Weights of a small mixture-of-experts language model, trained from scratch on English Wikipedia.
Size: 8 layers, width 128, vocabulary 8192, 31.6M parameters.
Experts: 256 experts in each of 8 layers, 32 SwiGLU neurons an expert, 8 picks a token, a softmax router.
Training: a variant of Adam for the experts, 275M tokens.
Below are experts of layer 3 (counted from 0) of a mixture-of-experts language model. Rows are named router (the router's row for the expert), gate (a neuron's input weights, with its number), up (a neuron's input weights, with its number) and show model dimensions 0-127. Each number is 500 + 25 x the weight over its row's rms, rounded and kept within 0 to 999. Numbers have three digits each.
After each expert's rows: "gets" lists some tokens that make up at least twice as much of what it gets as of all text. This comes from a sample of Wikipedia text that the model never trained on. Tokens count by the router's weight.

# expert 251
router:498522500500518481480518474520481481467517532438515447517518512450519531482516509517490540472501517495554459539519481504543521449496499521528511538521536481497483517499489543511504455487479510525452495481469484488504508459477484500485523496499476471498531468499506485477539520498497476461520475515532493499460487491457521556521519517529494548523515485500468476521487470465516524484511
gate0:517520499478484512494478493516553504498483513473505517503478496473502433535513475517468508444470529508471510476499478501519490528488471523474520480555488500483486479499468490513554505496492509491474483475570470483506493536469504504458543497456526477520487496528514471506487529534485550509486489473501525493497490482495498526499490545487518441485496539475545509471536503442524494517482
up0:526523485537496493521534518486507501483498467533465455476530506526482547489484519459544508524504464505521525548514507531494527482512506488491490508499520528522522520475510495495424498510498491489491500533471518517543529468521461466488511520504469494503492511484493540488501495496499494480498529507505463514489466510519521484563512444551479520486514479514470491526459496528443488462558
gate1:499478480513504486482494496499512480493490521495473493530474555507488495497521516494495476517477481506508514506545507472486536489500495500513488521526467498459511492480559532540478489515512524495425512488488477483471502488487448533539462503506524500523547526496476471499512480515547472504520541521497472492513501471498521476528505449532482535483563526490567531460523482534527462499509
up1:489509511480545461439458477495481454486497526490490500515485525500498500476506483530518536534481478479477517518525509484507474482487500459513416471549512487462515463543498455538469479489495541506467543548494477531504503516477536532523483496500510512521514528484470480511511501492507496485452507498454524500493516489476474479490507483495522520499487491520498478476539465528543512531475
gate2:502485540491489539552478523511507506497501500450497526518475531493488479535532502526459494505497497511500482480495517505514519487496486525507566518486463501479495540468527505488518505476487530531456460483517495485444482475477494475534479444505477507521475508542539464482481510528586466519531516479500518462514458501504483524491469498494491492471482518538499534544491490527500495526502
up2:511524504500527502525479522512517502492501462482507513480479520470503475455541513506489491537508485531533506484455539449515510487480475489505518470500489495489488466441508463480523484484433516478494503517523507513459470507518566533528535509494476495476523457496450490503513508508538517536476476495500448473521453482495522490494484486448486533491482514508492535508494515492528435504489
gets: "\n", "==", "===", " List", " Website", " Species"

# expert 167
router:457487515495514540484487470471495514504546531529490528489506468478467532496515489466482523495527477484504504510479505459449479495472533474528496525465488512452515576503528516471477534521523488498441511491525513506504504511483491483513529511490543508485480465469531489494502473496477531552514500513489554489520505525424511508487529523497507504483506529498498510531535535508492484535459
gate0:481521490500495516507486505476469508518518509545477521528553506510494545540520509492523497490495461510514486472545498489492493485521499509537559482463467428501549500530531507494491488492495488514442510483508509499492505534535450493540524483497495517501489567479494473460514492522529491470486484510566542525480501499480517484480478505514488461522545470512482512518515483526495466492531
up0:507498483454479480537522497496476519479515471528464546522523485474496541504520524488552511507529491465495496474481527484502478516509505515548543513457491454494529499517528455486512492515513469497459507461509552490480534553498480514511533481509462525465505519514479486468488512525517495504506461510536519492462513518485513484499498512481481504534541505480464510532485493518513414489527
gate1:529469480496464515461492486509487525519508492510526507456506515495506511513443468472463558489469540509512464440501483483523505458508520514495482498513478519499461518460489506489487497507535523477536506486506476510516490463519437474495483498490510487526499510556481517510521504497520521502532478520516487537532502530491549515521507514474499501477538522525562462504514488459520496532440
up1:468506531518496518515542498464488488480486487509483460527485482538488503503588544525516491498517500474495515561507520516515495526502461486503458498516537475476504504478481452556494474458488506555499485492511503505485497495512548515505476458535496495501551519503510492506497497489525438504434472496492511486492475502519493510491487523510538517520464482489478546489473458511507503499529
gate2:470521528512495549490500515497512492510477534499471483552512534505515494475502506527476515487518500504428520542458464483492486444505492490493503523512502529482503482498470476530499479461538508493494494540498478524523473501510498481484528499457533496532536468505521479530502482458536466493513489485454544484493470484527512532495505493532505521484499508590521516515532469499542498527472
up2:496480557523501494529469520498521494487465533495449487488502490481537479490499510508500523519511512484493545498479477476504470508514507534498499558472520523503515486472489483500496511443508471489516515494493481521501478566482544484470535535483503543522579503486519487529445460471536482536501475479486502515469464507524495503472527482472492503489488491567515485541508481496506497509469
gets: " of", " in", " and", " the", ":", " The"

# expert 197
router:490518538514466478480462482441499515494491513527520527508479478525510533495531452494540481537530467496540530529500526514473460487494502481533513508475530488495527474478535510533503519572474540553487497473464488503517496502514470450497492471485477517486490519482556493472484490513467500510503486515501518478492515467487508491445501529476522527485468514468539500501471464484508469529490
gate0:462518481518478460556509511503506521457484491519544497482525537479542485482521498446490503530482508496472509528477479511535517507516461492502502535478501508479494508510498501448525512491508501545500534480536537544537522492495506433502502520496510486489497515467558508467471493539470514516490492443495489499457484508508529505479502510474556520511470512479525471494502498527469459492454
up0:531501559496510528451495481487510466583539518508480486489486501526467519496513525515480471462479488521521489471499499504459445518498483479483500523469486487541517479515488478542471497519506460479513476539494499501437513517507475517530522479537493513488499490503474490488510490541519479522497479512502480484533540547512484526502532511526457489519531473543453522470488497463516522511504
gate1:511465515500494537473558540519500559505506467505525488559520489538498480499528518519489470471499543494519518494489480480540535532518525528520461547498501474523481467518514525513505512483461500502525500510499478500473530515493540503490477533564522498532520454501492512579511525496477493529481527509521521490484461474517482507498529482497527512508523471537497519523533492537499523500502
up1:528501459504514468526514483518527434534485468475472517472490537541502465485475531505448503487476524483510494507480477481505481507523464488462474472537516498521489498475486522495492512454500509471524468464526495478460499487526518505499502563524481513472505483535447484521483506462551508493481504468492486512520526520543472506546490475487475485549536504518497501506550525507488524472493
gate2:491506518485507476451495477547525512500532498491448509494483501444513488515554557519468497502515502505529506503500458484560518519472515527530446480491494511486496517496479508478516448484520475495540452505495546526514512489492502530498493499514500544513515527467491510532475500457490502487478543490465514500494536524497480500513520503519527512513526519455483436494537532515497461469480
up2:453546497503539437496488468475496528496551498515496524486506506478497532488561519514477469532501501509520489513501476487495545485500520522515473507514483506514525516536517529472502501499500483537480524546494547512506513528506490442446503468519477551519505519465511515528481482502497497503501555508516508529507503435473487452457496505484518510493476507486519473472541487477460490493477
gets: " |", "-", ":", "|", " –", " -"

# expert 157
router:476543476509502508478516507501487568520487488506477490506487479502481493504514511505527457464476507512534516500478509505485462486498502542428487538496485502494489533500541561506518492503519493490495535500532451478490543443515543505442466475486487489504482478501469488539442472504499538467478524491477510501473522509480461539479514466505459515517514498519466480507523527527520508506504
gate0:477487497482504531483537503489473524545494498538501513553491485526503538464529495492476454491480436454463482481497500512489475464521536480517513484479500492537488483526520516525493457520510526498541483447526475483496451469523516429473503497509522522513498500510506513527532519516438509491521511527513538530468512481542528473507547472500529505489521517510489495488530491472511493511496
up0:447477493463496523483513482478471515507537536489517526541476455519470552525523529507522475493488488527445463482493504446507489444491536480491507482477498494514495515556488573509520508504507518526454523496496513505491476507524472472517508512524491508490510501504523468477543505530462476559481519525500504511526520490491503507485500496510545525503535521513497530479545511498498484549526
gate1:515462479500561481515545471539513510501466514502531520511476535514516479492531522485518503484488455536488485539507489436504469462540490515475498499488489484525493514510510474472500528436554482504535508530521511513546511552457494491466481462469511500519512533480514517495466512508511521493512522438535507465511476490511530492504499524488492514498509501492475445515488510524500486528463
up1:529500502502450490481462492504489513520503515468516480473554491525523494502503503472501518504499475502512519536480484523466486511495497513490471489557536487459514520470500529422488549539493540506484493435474504527568515487473512504522486525528540506529497508471492534522457482495496539506452502503487508499515521523514481480498542510503553508526466463480489522517477527487482511479504
gate2:453499540460495519479470481502500498529512543516521503512464488543516505500501493511491458513494535517514487484507505500487478517464514480510508513467487507524523515521484531549489459548505518516422547485504506450524509463532488482498500479463496513454540476494528537510466502511487514454486489521533527531566493518450498506493493505513528504516500478511523503487508516495525475522562
up2:479479497512487482512477498474528510484483501468466547510510514506539475504474491538492503498509543524532476463449517513493500548494521519465494492542521431489507524454497484521485493511489466483491501534521505477467494520496556487505542488505440537470529472491533508480471517488509483517478455509479458476546506510505487486494488504475515501481563470497493480506523551497490465481532
gets: " Ed", " Ch", " S", " El", " Con", " Re"

# expert 34
router:477557507486492518512553525498484531536516518513499450534488518495500490500546485546526506494506481509491512515522504493491518548466502507499526523464508488491499501510550496524463470493525488537517480477550498479468515495473488512470532461520461493481482462496482484520517479488468493517462488480470491555543465508517471525477493464503499495492492459560488495554540536484538512485502
gate2:536509472497533483459532516489482482488519532503525507502480489529508516519521495471468457494523507478486510497497513479529495523511469541520475527545471516507506540459504480497504522511511527490494510485465489523540473484512464470532483523561485504479517479539540523486461466548510525504489490540497496476468537473505531564524509508557499511504568455522511481495478508499487482472498
up2:463509554492490508548532518537492529514521539530508483515475496513473519518540485466519489490536530491467509505506475453502467536488472517474510507461444499468507492468505504504493502553514457514512454506495488506536508548452479505542509474535470476512498522508524500484497500464479487508525468482514495492471521509472478533480486479502533500537551535499524484468444482476504503484518
gate3:472525535499500516537499459525515494508510513480499491489513503470511528490478502484521498544519508512487488491484525485460485446494525468477511439540517424501529479503459552503508487459502498512557521485527506508529497483466509505510475488505515478479480487503516502473452581483509550488553516505494481514495508502480506494506495481500486493505494514489474530525481527452512444543507
up3:476539502517498525531504502538518511557529514498525515508511553483530519466502489493518505531519528527490464504477519502484486481508504509456529460532535443500512482518473522548488498456516479496557473471498503518504515522465471492505468462479508452501491499514487511464462554483483514491511526516465491529458511507482523519499514476526473484492477540515451528522495521474525473528536
gate4:522506485472510518485515477520520516499507538527530509483537515521474476525543531499525558499497483476548523471520526529466498489489468494493501480480462468526483488523525442508509475489526497517493513506512448501457508487480495464480510501472530496468523474449521501515536513516502541497488513518477457507493474501490462540495567531503490486536519473507511464470523525535524495441520
up4:521531495550497501473490511467487506517489479491515517485505477454485534450502472451507497504511492532469525509461479506570491486497502541534523498522533560503510498520491515485526505499551487494570500515494514469520485519499502523518491531522497478539475479537449483527465559497524466473477498502491516474510496489531492503499486514496525493492454480502530519533515485449482520495460
gets: " O", " U", "o", " de", " Le", "ou"

# expert 84
router:470534521490513516480516457526501424498506501501506474529526524461513504503525510532508475518501489522544473530531481521527468480486519513534516530499516491479523508513510515523519460457507541539479449457466529483492489538498488536535520508494530481492490504501452469482503531518464461464528495545503491504471501496469523527505498504526488523551473469488472486482460471489499538488525
gate0:517481459516498485477522514513515508532506493535500489419498546507502531450475483503491492491560501492540501523506495506505497484477485511495492505464475503514483522549532480522462503493499463517519518557476490543524519517481490494485541495520536516489451477499467529450511517493463457508527506513503518520492450480495503518469519492544533497493529444487494518502478479497550480532497
up0:488518537515522493482500459500490504459518486476478514560484488510498466528521512485512514507495530466498460471538487499482478488489508505495502547515505473464499486467455500482504513511512508565476494512537506498448461488503480499512513506514500487529533563478510496507477455459493507507490466485498467448512501519504498451499492496469428479523490519493489455498529539503491491434526
gate1:517459502494471507495522486508473460476534509490531464491516472471504447457465500499512470502471519525466454431503482490509517525482538499511514484454529453502549473502473503470472504503538521511500550513475533499525477507530517509494469489511496488498481478524529499554460507523517575479487484495525520521478513524499473485512474499506527488507472458483511488474487502508453491488519
up1:495512481511533523530463519468561532500502465489530530507473570518530516489504496486495533468518513487539510525504528502496505482525462498481465511500479513491465521505513520493568485502460477452523479522498485527522489445481527486486538557499515499515520508488460506453533513491473476505496512484475489483496497467506503498511533517496457502500513485532481530518515531449558489488495
gate2:498537471489490485471502495496541505509499494529549493457531496497505495462490485454529478488553505504503523514461508531523470487482528539494504501498487475516488548500538512524473502520525516481515463502527482515548544465518501496492498553515501542507487486514479509463481464485480543501507514515516527554505508522526486511559527484528524520452546486470533536499495484466538495479466
up2:541457495514497495498466510504491486519508549519438509508464542504490527538510507547468528489493499464500476492535479479462476503521514459522477517468492541507500504498493488485531506469452470536516512532507520491456481540496473504503519464503471489516516521466511539499520511503518459531528507536507475485516514501483502502414475486478501484563490520521491469484517506526496458491500
gets: "\n", "==", "===", "====", "\n ", "\n\n"

# expert 187
router:520516516530521528523505549466498513546478527539511517488470510464545526488505487498497545501489476462462519495473490482482512519455524493480495477472495527460523514480471490486473543503529475491494490509522547504528487491494523463517510505496482548541486470493509511513488457499555516533523502488460487443524488488493508458491531492504497465459497541462496477463525483470496465499457
gate0:478498533503484522485555490512492520516482507489499469474516498489499523501448472487458519513457471471519460523500494497532517500478534516544483510523523524515488520493515509512488528463556508449475514499448444503507466480503506498538485519552484507527491496545495529508493500462518501519491497443468530493484496466464485531570512510453491513479491506522523491549467501499499496508528
up0:524512466480487489514460509523486460486471484493456511501559508521523462534489524501520490462523496529464511504506502514501508509537464534466525485499481478489533502523471516499473511521477494525500514500533541477514590514493476495477498496447544473507536514491500496516474532544486504505505520534538464529509513516523485491551489510550501472491516463507486532486487534490492454471510
gate1:494516507511499518503489524472485513507482525503482491483545425471515540577527499477521519496521521479531505455513509508532519488498502543485494506480510470459497489525505501499510518517507513450531513474542494449522497489474552540541508549476491492480475485475518527497468548467518476523516521483511506521440536499483523515496493514494499492482500500485502470549524532489535497508460
up1:532500516487473479473513486525517469515515505468515509525474496475460504495491490538444508519495470488499464525506493485515506489495521461541489470512484556576473542528463535487541485453506459514456495512421505541507494540517488475467511511477477512485484527513523540502530502489503490501498463543482490512516460489506493496520490459473529510532520476487511507494511509501464489519512
gate2:468524522500484479520498526511510490516511517516491519533507428494507517507514461475526479500500493488476492516536484468488476463448485455487538531514528505454528492527462486529490494473492496511417507516511492477513452534531534506497510482507506484522549483465504502482494510483470515486510458539525511530506508460486423485478458475488509536514497481485489497484489473515473494532513
up2:499532517504471510492492501480527483511510505533445500548509474518529526518500455455481484476490493507483472521516502459487451476454501444487553497514516502452517512534463486531484480493503485519507473518503527502492492519527545483477489503535510474487499499518520491505510544515475531481491494542504519478504560477517437490520521480539488512488501490480460539509506470477472436507513
gets: "'s", " his", " a", " their", " her", " its"

# expert 73
router:469523540465515465497521488442471501489515473524486535512486468525477527487512469502513499510519443478526529529479516516439486471502463498511525480462503503442478499520533536512494542551475496523449497476509505522459464515510504454539545497528469536463495453474518472481474521493500535529488497507502481478503506498479518504470481496512506529507488528489471511525506509480522497482493
gate0:487521465479488505511477506505485529506517533509522511551499475507504518518538427532535529510477511503504470490488504511526435471522540548527497497528489546472499485499482529519537473509480503501456455517496502494459514535505499523477513509488510481458480530501512467570517502491502492497511477485479458506484504460537492493497497521525521517495506513470475535471503450540520508484552
up0:516519534471549503507522499487483498490489515456470506471430509510492491502431496528479519490529496501486478523499487498499486470494510525514458509491463546507533496493482458504539545511499509502482511486466503513537494500515510467547484540556529543509521490445501502473458492451500483481471495494513543501526522504514518486507542487476486509469493473518483523560526475483472498475513
gate1:501504508484510501507464520468499487477548499521499509546484500533467456524464511508535473502494482502460516528549484540485520558516525488546519514499509550490524507491515458530550491515476512489478480502481523487528463453508484485454515501497483517525524501481516496495512448504492473453495465494509547467512461420493516498486490512487511477499502480478517484509485498457512470462509
up1:474490496503482532462512484490488519542469540511518480484545524449534519475569475496511476542530498505501500497461482519535441464476509512480490512538504503503530510511493526499505519534481539510496549490510474515519509516499488486560488515456520466483503497493504492503466503529452489481505464490492451541525575507507488522505541490516522514498502481495478519488479492514496476543488
gate2:507502509514511471452528477487503479503499518492483521522520487488493519563551458516533507504530477478492449471504454475525490504500491484486494542541542451520497468504469493550465480544498499494463576524491476509509491535490486478505487456504539475511529516486529509497506518516524480499515520494464536487523510481496503465530536460470496501478516448505512499518519476494488506454502
up2:482475531508478524479483505502474471556515514453522510456503495496483525500492541450501522495486497475541574552511507516508527501486501522495507479526537473482505509501488513471486521522494558503497512507469477538514537504475498473496525533498535457522447477512499467509520491539471527513473507499485538474538554455469497493495502525483516502505454519485500515458462526502495501509517
gets: " |", ":", "=", "-", "|", " USA"

# expert 250
router:506497489510520448504496470469485460492483534466492519482481487465498496479503451496465526513550468471542501494499507497474490499482504473534508438517510497471489513460490473481503547528508504479489491494449514546449467525494487477541483500516536497522513507491538499460497498505527530523474487538482491449530502527488522510522523537455513461491486511483487487548515527464522478471471
gate0:490513496510443537487510543464492480497532508526520463486515546514497513513529510520499485482488536509485457514478516515474481521516522531474501546504474529533510519497461504496495496470501529530511439469510525486500520477503498486501497519518499488460459503566503461562567514489505526499556469487536514493507494473514529511483492474547507510494512467517549501485506527486472515526521
up0:514503482477488498519510486479506545503497549494517514461519462458487553538520496508533460491523482508501528515456497523507532493495542536539494477522525509506558527508490482423486523520534528515498517511456478536506462502496480498526443523518513519523489512468529492501501476528484516523509478531505541470502514520449504484467496480514519522473464512450526488497521511474512481510515
gate1:535518492512505505513499481540569497477484480490519480496502481526492504469535536496500536481470528551535505539491517507477512479532506456502493526463457446527506514485535540509472535499473492522563520488483456496490536476504489515505524549492482521524495523507434510493465494506509480513514517539490483491508510470493475524479500539507501566479526483495463496522491507505467496506470
up1:543505521522487498493523463494479490505470506510518491462533486521507507474485530466532508485533510509502500487441491511477482469486464490504495527499498420532497503464534520515481513488435509512561515487474461519546503486523475480509490511477476469482490499509471509478476477529517550553470490524449510486519498515479554530467500535490504544496521492476488506484471511507498527484469
gate2:517505508503461499499516517546500434495501515458497489496498528497493483452516518510466500487504525497483486515498482489481505507545486490461472490498488470480485512523457503534483445459541511511488486498520467488470494512469514473476517508518461491468534512505475507535534521483509534460518506527541487532491468496550452511516505485554515513513517490581509492493457514521499483552468
up2:512508514466536465517530473489533485488464479447496523493507480477524515480539489524486506475460464463489492524497504505537509523490496467545495483529515460479508500509465464504485490515558506524483514526496503469485487491466484494551466495513496528501494521479498485474496481475525534523462484517522562460476447510477520480482528503460520480492450481481541473517481544500521486464471
gets: " |", " the", " and", " to", "',", ";"

# expert 47
router:464520540535517487464544460482464515508506538514494549496498448513506526507523494523505498500505454505522511511491535499475507496465470496529529515512500475475486495537533479534493508556492468544498492521509455526471512536524498462493532462487476521470494449483553489473482471506497499537460493510507495462511477490507519469509540504476492502465477525482506494550516463478537491476495
gate3:517472475479493502515498470492523511499532506473527458503543494521541507511466498530469526464539504538529428546477484510505509488455527516495483533502511525527513474501522467551492475499474496510523483533499507467513531506519495549481466534522529484528501505463542490516523498533525521478494479492462501450528489511522555503509482543461487503455463494479496483509512531499520483514485
up3:532493536536486495521529529535506540474499505474505465515547495445519507540473476499492550494458494487500485517518482474481506525532561512495511511512484530544481544521487504495483478480496476482499487496521498448488527510488523533485508486524483560478473458494511477539537484476508520522522479467495506542500477519495523495435506485501486452491502499479463477511459511490501528544514
gate4:491558493500511490569516491522485543480494509503499506525449494519421470488523519549463501510501499544473440468545516489511547516492530505490501516502498472460517485482503488493476483504523454525508484518496513485480513492481459486460512474436508496513478525526488503473499442515517484526516512481495481512505484518481517463489526512502474498478511530475484515508491486526516539494453
up4:520504464486472518437513526507513521544464472486478507497518499498520504474458483460496495507469465475489532546491499501503509445505527501531510439487520547492473508518513506519502458503517515484466504510512426546506483517524531477517483485497534510514518476465520526491518532444506541470478499503466546497470490512521487525491502484490516531501449482516514494497509484493478463523536
gate5:541484509484517504468490476512489501521452503513471438527510511493511491509507489497514499480502508499460501546509481549537501522550518484458498529455493523510508489478504500490509508476566500494530498490520502534488539497496448501501465494521490483515495533531534470498474495510502549470525489576529544547531510536521482525501495535510466499499514510507484490525471465494509481486440
up5:473516493505478498549471481471513470465524506516528535517494522481481546522504494497529461513519502518514536528449525542447531530539535495491512507513523489479496468466540501500525508541475514503509507501468510491507505534488484486534492463463513520526458516477509507485503519521488534555516461501460516456537508506436533494509484529490512516492542528514503482510478456493505484499458
gets: " |", " of", ":", "|", " New", " South"

# expert 218
router:517478477532504538513510518485509474526501558507525525499481517488539453466525465504466537513542512478486515466465496482501507537464502499464470519486495526486514527457477486473486512496520502460510479485539533520526485494514512470556501481495521521522528495526498537528501454485564541491519501486467486469534489527511504467536498515513484491488500524484492468477520459477514463491447
gate1:470521500509482488518503536512478465504499483481479467429463483526480549553454507528461503505537481482516488517500497517505503482493475468510512506474492519483531510520444515501487516474544518541481512532468520495537496458457436500534505495498486504494522500482552494486504501466521482508509469515496448469516490471522471523486502493490496490501507494476475532502549532482516549527532
up1:513468491461519507527528433471517481504446526524504481465479506497513454481520516515518487502468515534466461526543490523459517488493509477469494475524513533478499549500494501522499504500474513561494467498525485535477482484465467522515462426512479516516479521521519527503516503470481479425482470517487494483518527504493481518504513488517450516487532492510508464492514497501482480524499
gate2:508498529567501483478501487503471504489528507522525482505520467498507474459459492471524509539531502553515512470504534506464450445476504541504467479512501510526515521517499486485553499480498449496481548449512529496541520500498477506483484527472461485463491506486469527521473532455518502498501487494496513523466529504478523491475489491511561508507534498541555514500522516499495515485492
up2:472487466477519474511516486490502495456486495455488478522490547523472504533500536513456486456513536486500500539488498471522533546507505461483506473455510462475489496485535521519492494489527509509530486535539486526476469491517505521501514477515538492525506520508508450478500494563481534495459513491516448456523472520539510504535499493494433526477467520484463508485474507518494483525496
gate3:536503529497513526513525520503482502471488500503518511514471462504522483519471464524480438500549496478493515518506516480545488465475479510490487519499516530529506511534531469498482463437531510476504510488522483517460497476491478465514480519487485445472543533476506454556449503487497452499496474487488452497494456512495510473527480531498500526469487528505508501498485505535558495524476
up3:520472505472537523522523479535518462461514489513551523459515509540482490513481540441485447492496474494494458518544533540485506475483503497528472522556494469501521498504522433517498496474509492501526486508513490477481478490522541509478462499490509484457502509530492490496488499449511443522501462534482493523530462526502486483524480518474514475466499505516505485508480487489478474475460
gets: " a", " the", " his", "'s", " their", " an"

# expert 182
router:476502506520511472476498477462507463531464483534503491517456511523501475513494502541486490530535459529517511517516517544483492530492479505542494535473531500481530494443486467497483513470507543484514464480470497498540481512479479515520460498506523493535500471445486500439508510498470487455534492519508483481508497485506520514473509528510458469471449507443511504460464510465484469485510
gate2:482533485511498541541520511497472522507454515479510488530516549515531454493491500517565544460490521522519468499494494514493482494478546503463516511486495511513515485512471482498510468527492506560486500527477483461491553492545476491508503487493485516531435515519516475493516440502527497470474489536477500470508482470491499501503559485491496503491492519538486495496505549487455473475530
up2:495449509533512483505484502445487462482587511491506488477503475501473543490499509518469484505499510496488503477508537493457472530535511496483455482540498480462496526512526538497493514452512478491495509475521526504478479512497528490495543518519483510439541450493456512539535514487520528513505504482498480535516510523512488493478437487485494541500528523497527515524517505508524535504458
gate3:461481477520505531511502546481464481508508497537495474500448424530488539476510478553510463529527459559533499491502514506485493558498510460529536499485510489476511472503495491497502483527525533495524491526454476501534473509507502504478433528486481521499508477511516479505533471525470480498512477503457473499473498514486468494483508524457496496509474491459530509490470488471509488486520
up3:506501496451484525489495534535544542480486508519529502535473490545487510516501445510501514493514531499468457517520523457490482506515500493438472519474489496520523515481527524502518548455510504471530496495520497470524498488514481465510512472485543475528492524532552498471502542519511469476499475504495515514497499463526521542500484530485543458488502489516480539536497553474511543514472
gate4:500561554470517470511454530549514501464483514491511550495493544532559530481481467510500525459471502491493492510499538449518503492521463496507492486499513503534492471482525526463530501535508509450513512523534500489512471519514466494526527490526531490518491526500468492504462482515506530534473527503529487487508475523494498524506452531510509485473513524518483506526479516493465522487440
up4:468455505509519525485430503513507476471495462500522500526509562530487508472504461504524529497468524472522488526535536480524480495488488492511482520536536531474484539509526499507513462506514517506509465550509547468513529504492497496505488522498542494506473478507462508539452491538498487535473518519489466473537466518448547506486533509469498495491466497520457522492502473482482485493483
gets: ".", "\n", ").", "\".", ".\"", "?"

# expert 226
router:503504492530515515506516506461481506543509520554493514488508501479501482487539491492491526516532455489460513484458521512465515518467510509459493477465502534481499538460501535481484533487494452482482484490530557523505459498512514473531511533511485550535521463522512525504512472503555506506518496518455452452509522493475528497491523489524505504486526530477478491505527464459501492490440
gate0:501467523526533494501514502566542505497493468504489477463485498467537472490495495478556487485516514464527498521515477482520495477519474522521506522490480530514480506515505509449498468401526490499528501517446533468493502503514518509452509532501502493480499513470499485471515547483476479555516501510531534518488499500498504515482462482535552486513491455519471504485510549489491496506488
up0:468556513497495491490492532466515499468531503469547506498479511559476535497561466539470487508496555513493504511470498482499453517505485496487461507537502481518467478464514511513523500507477540516527495532483471474470505529531485529512522512494502516484558493512433486531504509550478542501472491506521507505531498513525457513535474512482505522523506481535513534513488468484529503490497
gate1:476523517497520476516481486470525504512483524497502463551478487452513505471536497524463527518497495463472486514489480467512505510506516514469465479471498485476500467503521481476520492488533452504507509506523476497466536474529495475466515508516503514485552474491483435544511502518438526497516493444484513497512490474498475515498472436496474494470540480495535480491495535490551447474500
up1:515489534450514487521500550480473500508503471471514468484486517508512503513474499515507533461513512516517524535516469502467453536555477482454496505489473499528495484475472478477474556537517505454541543550507499502524547509471473518488481533525492483480511518491486532507496518511527525507519534455521488506539453538511502507496504505513492481471492489503461520487477550473451491482486
gate2:527490471491514499506462479494503456518480503487472505529530526532552497516535491499509504501458519431500491528531524507540431528521501494471486520521496472491490505503456487514479517488514555482527516531523530497508526527455495458516522465489537525529497444527486455512479510524474515514473519500491486500542457508519491492484507515446498489467486485480483499494463528469502483467490
up2:527510493541506476493479475510517535475542537499550503505495520494486554496519504558509535466493535481510503503459518505483508492474501524496495521500499510506497511481550517508502509505454500523487471463493487504454512501533538544512559487491492513483516463475482434560467476496509538527520491481494493466555500504507489479477469515483468494515496496492463495499559514493494505471451
gets: " the", " The", "'s", " his", "The", " their"

# expert 62
router:501517516511534505493489507480488411525496468532513474533468483509496475513494509548475465519532465548526505519511497540497526516524500510545499520472500476513536474455477497487488503466511519439492479473447474492526501527469500513515470500476510486518522465462504527453535536500491470466525499506526459513478516494494503517473479511522463485484492468455491508480473483474482517477500
gate4:552499483470500490491527522493479502518495467526474530466502487480502490502486465526472498510496497493499475528500495521524521512520509572537528477461502492544505454483441459471526534499516497462495493493471504476521514542491510467490539456509479485517445524479492516486472558525455508505517456456515521519508472479514516493481519499473474469447504485487480522484474477468502496521521
up4:527474499442525491504522529480470498497497448503448527456495491502530525519494448488473484490474497493500481520523482517529509517527492534501539491486534499518489450484465477502544524522492501452513481498460518471501512505482529494464543460471489471544469505473524525462501542490467509504526494487494483498481463491529488539490514518466478475494506508453490538481480480478485505445532
gate5:501490543495450518498509524576511525531469472514510493485514503523482475509502461534510524471486469519508519534518509486503519502519430486518501481499545518483527498472504450499470494503510540500538522506503489560511462502475499556486477534499545539554490497457484511468489486531513456486513497511509501462491513505532522460514495511501495509482502499491473527493480552544517502503503
up5:547524499467578526472508499477479497449522526483529491496499477455510477485491532491514515501503513466493487545487478494504473508483555552475495502527503471490501478543498513495512521504504477526495471506535486433506497508496520445539516473516439503475504515535524509529530498481510533477484466495503506516503503507486494535497460499500518499508492494506489487493528458461423513479495
gate6:493464475576499570535502502485468458485474487529491483487509496444498519494521528476552492488476503495483518515476504494515475533434543522532553498495504516487502523508497480533504479514519525530514488492478498475483577500474506531460514462499475464474481536487499499505509477505502492514506519498516532493484498498471539508487526489516488530544507478491504491508527474545493508459508
up6:505526500432533448473481504517515509506534477482488532495485465514491491498489509509463544523504509473519504501490460496495528503581481506466465481483494458545488447551488520474549490515473469501475522481519486490508467484533534445527499522535535529482517479518469516534495509545483488526506483494507457501473502519523457465510481510487513483499492529520500492498494522470492503488503
gets: ".", "\n", "==", ").", "\".", ".\""